config.yaml
n_layer: 12
d_model: 128
n_experts: 64
experts_per_token: 4
d_expert: 32
d_shared_expert: 0
activation: "geglu"
moe_layers: [1, 3, 5, 7, 9, 11]
router_score: "sigmoid"
normalize_top_k: true
routed_scale: 1.0
balance_loss: 0.000716
balance_bias: true
init_std_router: 0.0109
lr_router: 0.00268
n_head: 2
n_kv_head: 1
head_dim: 64
vocab_size: 11913
norm: "rmsnorm"
norm_place: "peri"
norm_eps: 1e-06
positions: "rope"
rope_base: 3760.0
rope_fraction: 1.0
qk_norm: false
attn_scale: 0.125
tie_embeddings: false
parallel_block: false
extras: ["capped logits"]
init: "normal"
init_std_qkv: 0.0461
init_std_o: 0.0572
init_std_up: 0.066
init_std_down: 0.066
optimizer: "soap_variant"
lr: 0.0113
lr_mult_o: 1.25
lr_mult_up: 1.11
lr_head: 0.00823
grad_clip: 2.0
warmup_steps: 200
schedule: "wsd"
decay_fraction: 1.0
decay_shape: "linear"
final_lr_fraction: 0.0
batch_tokens: [65536, 131072, 262144]
seq_len: 1024
doc_mask: true
train_tokens: 452300000
steps: 3526
dataset: "wikipedia_en"
Below are experts of layer 7 (counted from 0) of a mixture-of-experts language model. Rows are named router (the router's row for the expert), gate (a neuron's input weights, with its number), up (a neuron's input weights, with its number) and show model dimensions 0-127. Each number is 200 + 40 x the weight over its row's rms, rounded and kept within 0 to 999.
Before each expert's rows: a language model's description of what the expert responds to. This comes from a sample of Wikipedia text that the model never trained on.

# expert 35
What it handles: Common nouns after possessives. Everyday nouns after his, her, the or a in prose, such as father, life, death, name, work, film, students.
router,177,154,72,189,278,178,200,167,229,176,210,188,217,243,266,154,229,269,177,154,191,138,196,210,207,224,84,188,199,219,217,186,211,201,198,182,156,202,228,211,158,221,177,205,225,190,232,277,116,202,267,248,242,213,223,225,192,157,204,206,185,285,208,266,173,258,216,227,221,248,167,196,178,189,166,231,171,252,217,210,214,214,216,246,269,156,265,213,179,187,260,226,179,250,249,149,208,173,188,191,256,238,198,201,197,250,246,224,202,312,185,231,282,224,235,141,176,145,197,221,164,296,223,159,195,212,186,194
gate0,136,211,213,228,280,201,159,186,254,227,214,169,201,257,138,136,136,260,153,145,185,194,227,164,245,177,178,153,165,136,178,183,181,177,166,160,178,216,242,171,243,246,235,161,156,165,184,229,212,160,266,194,219,191,193,205,201,276,240,176,88,228,228,219,134,214,162,188,200,181,231,227,142,233,181,277,207,135,150,267,233,179,250,205,201,182,199,220,197,217,249,261,180,141,192,167,115,216,208,243,247,252,165,275,183,180,192,195,213,191,259,224,217,288,206,176,201,122,181,185,228,164,174,229,181,242,217,113
up0,190,181,302,184,131,258,239,282,193,118,224,135,226,125,175,226,174,216,188,240,209,259,194,170,162,246,194,219,165,268,177,171,189,195,201,229,189,216,153,183,197,193,160,168,215,136,180,180,185,190,165,212,109,226,189,182,258,221,200,204,255,188,181,203,191,128,170,268,194,276,217,222,195,189,141,242,255,224,197,177,112,239,159,204,255,201,164,191,219,130,208,152,232,239,260,229,157,174,197,235,152,198,158,134,204,237,193,212,185,206,139,223,173,171,126,282,200,209,197,272,249,205,168,212,115,138,203,174

# expert 36
What it handles: Headings and infobox fields. Words opening lines, list items and section headings, like Species, See also, History, Born, Predecessor, often after dashes or ==.
router,172,205,106,204,235,217,219,148,287,209,158,234,267,239,224,127,210,217,189,180,232,141,209,232,167,177,141,212,194,234,189,222,203,123,148,177,237,222,253,193,201,232,142,166,288,200,211,199,142,157,246,259,199,242,173,209,148,170,191,244,177,209,214,238,236,201,221,151,203,249,158,171,258,186,178,255,249,227,180,186,201,178,216,262,235,201,250,229,177,150,253,124,102,222,234,122,118,197,174,272,248,171,219,193,264,188,251,236,232,222,195,228,293,284,208,204,142,189,216,223,173,209,195,203,195,192,209,207
gate0,208,172,198,212,193,174,233,124,201,257,269,182,167,233,159,209,180,242,148,177,320,231,211,129,164,230,139,194,177,188,232,183,206,146,220,194,242,200,224,207,207,250,164,163,224,187,252,218,140,218,232,176,177,218,148,231,116,244,148,227,154,222,214,201,107,155,195,177,219,216,229,185,281,218,250,173,186,221,220,200,181,235,180,181,142,272,223,213,121,185,196,261,194,147,210,126,134,213,263,206,213,138,203,97,245,144,181,198,210,247,192,191,268,214,173,185,136,195,229,171,145,161,180,176,278,227,229,198
up0,184,232,221,125,169,207,190,255,234,211,197,241,218,274,209,177,251,181,174,287,142,176,119,223,230,190,194,238,254,202,231,250,174,235,180,241,157,144,190,236,177,155,167,232,183,250,186,112,250,182,203,267,225,228,195,225,195,260,221,216,142,213,191,180,185,173,208,234,211,216,179,278,258,230,154,323,200,238,223,215,272,215,213,200,215,204,140,257,132,173,186,241,229,236,162,193,240,222,215,210,234,223,188,157,247,115,156,239,192,185,291,167,219,164,192,126,206,235,220,303,221,181,217,193,161,173,189,163

# expert 39
What it handles: Sentence-ending punctuation. Full stops, colons and question marks ending sentences or list items, plus colons in clock times such as 7:00.
router,245,191,156,162,241,127,249,260,198,155,175,289,201,194,173,175,251,218,110,147,201,209,188,223,263,187,188,233,179,219,157,205,245,153,191,238,192,235,222,174,178,155,178,201,210,128,303,157,214,239,183,220,217,201,190,264,137,216,198,206,232,225,148,164,202,150,258,244,228,253,215,178,228,179,182,163,217,186,220,199,280,173,253,182,251,175,158,174,178,202,271,202,220,233,265,182,140,227,140,238,315,185,237,122,194,241,226,236,142,199,173,143,230,248,209,186,218,212,146,190,138,179,238,243,167,152,256,206
gate0,229,185,190,223,182,161,168,235,229,221,168,238,159,189,213,118,259,230,122,237,260,218,183,210,201,208,146,246,191,270,225,230,208,191,249,261,180,116,263,270,253,180,198,171,227,165,204,287,178,192,178,289,250,202,143,202,199,177,233,209,198,166,231,150,263,128,248,180,195,231,253,206,202,214,228,171,187,175,235,191,281,198,150,189,152,282,213,269,258,239,245,200,223,182,193,157,244,233,193,198,178,206,214,201,108,226,239,171,172,231,204,193,183,183,132,211,223,255,213,248,289,136,215,233,121,186,202,163
up0,176,248,184,147,159,234,263,275,254,246,241,250,166,275,212,193,197,181,183,205,149,200,232,243,232,194,246,182,235,219,188,159,213,189,172,183,218,234,262,229,254,146,226,154,205,238,178,195,183,173,195,273,229,111,196,227,287,187,173,184,160,148,247,205,214,137,215,105,205,167,262,189,185,249,199,205,157,130,207,210,284,228,168,222,195,229,182,222,194,173,233,185,205,168,133,258,242,271,162,153,236,205,239,201,161,213,196,204,217,275,231,205,234,245,222,199,139,238,188,202,143,166,215,290,89,234,219,200

# expert 57
What it handles: Institutional head nouns. Head nouns of names and titles, such as Award, Order, House, District, Council, Park, often before of.
router,154,200,116,151,230,192,219,190,264,155,200,234,178,265,231,116,231,240,185,167,210,186,186,210,175,219,68,252,201,207,147,213,229,189,151,168,135,201,319,226,188,185,160,239,235,180,245,181,98,136,213,217,238,232,171,166,139,215,201,190,238,241,264,234,248,228,206,210,221,234,187,168,198,185,184,224,191,262,187,233,227,139,212,233,280,183,246,236,171,155,201,213,148,251,233,104,124,212,250,243,188,166,228,194,167,182,244,205,236,206,161,206,253,187,210,154,181,183,170,232,186,176,221,181,252,163,161,216
gate0,276,199,201,252,164,168,210,169,211,206,295,214,182,218,263,119,237,206,200,195,241,223,211,198,133,292,180,226,204,173,114,209,158,158,221,150,225,226,162,194,128,171,225,171,251,228,283,157,184,210,211,234,179,190,225,183,137,197,255,254,144,210,137,157,201,191,179,215,162,141,236,168,283,155,187,148,223,182,223,296,256,159,229,248,201,225,178,160,216,166,238,230,246,155,155,241,283,192,217,206,187,189,180,206,208,168,176,211,186,241,187,175,237,223,242,242,199,202,210,167,101,188,230,184,243,233,165,292
up0,246,196,275,223,213,191,213,108,208,205,228,224,232,260,190,286,195,218,283,131,175,268,146,196,181,200,98,261,227,169,242,237,205,218,268,211,263,285,191,219,254,219,275,160,229,234,255,246,210,240,266,276,186,211,192,157,167,187,143,209,240,150,237,150,229,216,226,200,228,170,231,126,222,216,172,122,204,238,153,181,278,193,173,179,214,225,242,162,175,155,194,202,182,232,165,197,219,166,237,192,214,216,183,200,291,161,199,207,220,174,194,208,167,219,190,188,179,215,254,170,155,200,202,213,256,235,288,209

# expert 0
What it handles: Mid-word noun suffixes. Word-final or mid-word pieces of nouns, mostly Latinate suffixes like -ation, -ment, -ition, and fragments of names and foreign words.
router,172,214,258,128,321,188,194,144,258,175,239,247,178,172,212,92,170,251,154,127,167,166,188,243,248,260,140,207,162,229,162,194,259,140,166,232,195,198,279,170,260,216,173,255,246,236,218,177,197,216,226,217,248,231,265,211,177,178,186,174,180,221,201,222,242,235,202,167,213,245,211,191,163,133,285,181,223,208,263,181,207,216,240,241,242,218,244,244,236,133,221,259,176,209,236,167,195,201,207,246,248,139,166,235,251,151,226,238,184,194,217,225,245,261,177,178,221,143,163,260,142,196,171,223,194,237,194,206
gate0,189,241,140,140,231,194,217,240,215,231,200,146,193,263,205,193,191,207,173,209,230,188,231,193,183,189,134,157,247,222,220,222,143,208,148,237,172,166,194,126,134,187,131,221,158,183,201,192,259,186,191,255,178,228,131,278,240,228,164,176,217,215,121,169,144,234,176,229,162,135,193,222,213,179,172,207,293,287,135,161,192,156,221,126,198,221,266,159,195,176,256,135,156,239,283,193,222,224,190,224,156,128,136,194,175,224,219,213,274,211,206,219,182,181,175,193,227,270,130,203,218,156,250,271,203,241,164,176
up0,223,200,185,183,163,187,207,149,220,176,213,250,262,248,141,147,141,183,135,230,218,184,168,128,267,262,267,193,225,218,256,225,152,254,107,229,172,247,107,200,218,200,238,149,198,216,134,190,197,139,103,122,236,164,151,183,188,136,295,203,269,156,206,130,186,144,165,241,209,154,162,214,192,144,171,229,197,162,228,213,194,209,253,189,200,113,156,168,199,258,193,234,170,149,159,135,213,215,170,191,180,209,219,232,181,222,236,213,172,222,212,226,150,153,198,220,196,183,238,206,178,212,194,227,209,251,187,239

# expert 55
What it handles: Line and sentence ends. Line breaks after sentence-final periods and headings, plus list dashes, table pipes and heading markers at line starts.
router,155,222,170,179,257,178,175,165,245,156,206,231,238,206,200,186,114,232,210,201,194,188,215,211,241,172,131,281,193,221,167,202,234,192,133,172,215,222,287,177,209,189,131,163,192,209,275,187,151,204,186,245,257,252,237,227,132,166,139,222,134,285,160,216,203,164,248,279,222,199,203,185,178,177,194,215,157,187,238,207,275,166,244,144,214,166,201,222,194,195,214,168,197,188,257,144,210,149,193,232,239,174,245,203,149,265,200,245,259,272,187,166,226,282,200,203,164,178,187,249,171,262,230,166,187,226,68,216
gate1,217,232,174,219,224,185,208,247,153,170,115,155,203,203,220,122,187,169,166,229,182,95,171,184,230,194,193,286,173,270,133,227,237,189,216,156,223,100,191,173,154,223,171,208,99,203,169,236,214,202,191,227,180,176,241,185,187,243,185,153,135,224,150,201,196,126,249,253,217,247,104,189,156,155,275,211,198,181,216,238,195,211,195,251,201,153,275,173,174,233,130,156,231,149,198,184,169,139,150,215,174,156,181,254,206,201,162,165,226,246,242,213,148,241,223,240,171,122,202,180,202,169,213,189,175,256,206,244
up1,170,191,223,219,253,260,162,173,202,265,224,164,240,170,215,211,229,280,173,176,98,181,211,168,149,234,230,227,279,202,193,229,141,180,153,204,225,182,180,215,238,204,219,243,251,240,200,202,136,224,218,192,226,232,173,267,198,242,140,223,229,240,209,262,257,308,229,196,169,115,201,221,134,271,146,245,163,146,157,192,235,174,241,137,216,226,217,238,186,172,200,243,191,203,161,188,237,234,174,161,251,214,208,223,166,146,181,271,157,212,179,173,279,141,202,171,218,239,195,182,212,187,310,204,170,144,209,146

# expert 9
What it handles: Mid-word consonant pieces. Short consonant-cluster pieces inside rare names and technical words, right after a capital initial, such as th, ag, amb, enth.
router,143,198,174,189,233,182,230,169,306,157,198,253,247,238,248,153,136,282,137,161,138,243,209,247,186,253,172,227,177,287,194,189,204,178,239,190,206,221,242,121,159,232,194,236,216,227,220,197,247,236,203,214,196,231,214,221,148,128,195,195,172,180,244,203,174,216,242,228,316,167,120,162,251,160,212,142,248,116,280,212,241,220,205,198,208,193,174,182,224,192,249,182,106,202,207,173,205,208,170,213,202,196,214,198,180,252,248,192,248,200,123,229,235,228,164,187,210,116,143,239,158,224,203,224,154,178,179,223
gate0,188,167,226,250,192,194,246,165,118,195,163,248,204,110,181,176,183,202,269,128,233,315,174,192,178,225,253,281,179,190,207,222,199,216,243,252,177,177,140,237,231,220,208,218,249,180,192,184,190,188,259,283,249,176,201,128,159,151,215,223,118,215,172,182,225,164,115,175,190,200,236,231,233,183,196,195,226,150,159,265,305,142,166,154,163,167,202,178,153,161,242,256,216,200,148,217,212,169,195,219,164,132,250,229,216,193,138,212,199,124,229,250,218,174,161,164,215,232,215,211,188,206,253,180,235,138,200,215
up0,160,132,156,205,145,196,236,186,174,215,190,188,179,221,183,165,169,238,213,272,139,230,261,140,188,291,138,155,178,203,194,130,236,247,180,188,112,185,184,221,237,188,216,168,173,242,95,218,208,210,260,249,224,190,223,159,193,213,249,249,205,246,187,196,171,193,145,177,181,180,232,192,261,180,160,215,251,260,202,201,249,239,186,165,185,200,172,210,260,121,156,256,203,161,177,216,216,177,203,211,207,74,208,210,227,201,228,240,234,199,177,215,234,196,150,173,192,136,144,129,318,255,194,228,167,145,232,196

# expert 43
What it handles: Word-initial prefixes. First pieces of longer words and name parts, often Latin prefixes, such as con, inter, trans, pre, priv, vict.
router,174,139,135,178,193,204,193,220,281,122,258,231,192,194,274,177,159,244,176,161,147,212,153,158,213,302,171,299,198,186,219,229,239,135,204,264,204,241,267,178,146,199,175,189,224,219,206,184,177,165,250,182,235,224,149,236,159,172,194,236,238,192,233,213,202,144,230,164,179,216,200,217,227,144,196,165,218,207,171,231,251,218,226,215,224,202,216,239,181,245,275,190,174,302,202,197,153,178,190,235,226,155,221,191,162,236,276,239,211,244,260,212,214,202,134,136,146,160,263,284,138,229,183,170,183,207,121,188
gate0,195,168,226,249,164,250,158,275,198,173,167,146,128,132,218,154,150,237,192,163,134,219,164,231,181,199,128,226,134,137,174,181,245,273,223,212,251,246,145,210,150,191,142,134,275,230,232,230,207,122,236,168,203,220,171,231,157,188,185,232,235,245,277,212,167,235,167,184,177,203,198,198,198,231,155,196,241,243,175,199,223,196,212,171,262,193,242,204,178,215,181,234,245,194,229,228,250,190,149,260,159,140,273,183,269,146,235,185,262,180,194,166,210,163,102,126,156,256,185,169,191,224,175,164,239,203,217,170
up0,178,165,195,200,77,193,120,234,169,219,165,183,199,234,174,218,177,188,188,149,215,181,263,183,82,253,131,175,184,191,196,142,164,186,119,194,192,192,182,166,220,200,195,229,280,184,222,187,219,242,233,222,231,191,132,177,110,259,252,186,211,146,148,177,263,186,215,272,235,225,183,186,205,160,190,178,194,186,210,197,263,146,183,209,167,223,148,211,156,156,160,169,181,232,252,201,163,154,152,233,188,204,231,263,144,149,120,180,91,191,163,203,232,145,215,238,180,212,228,171,234,180,233,179,202,140,160,160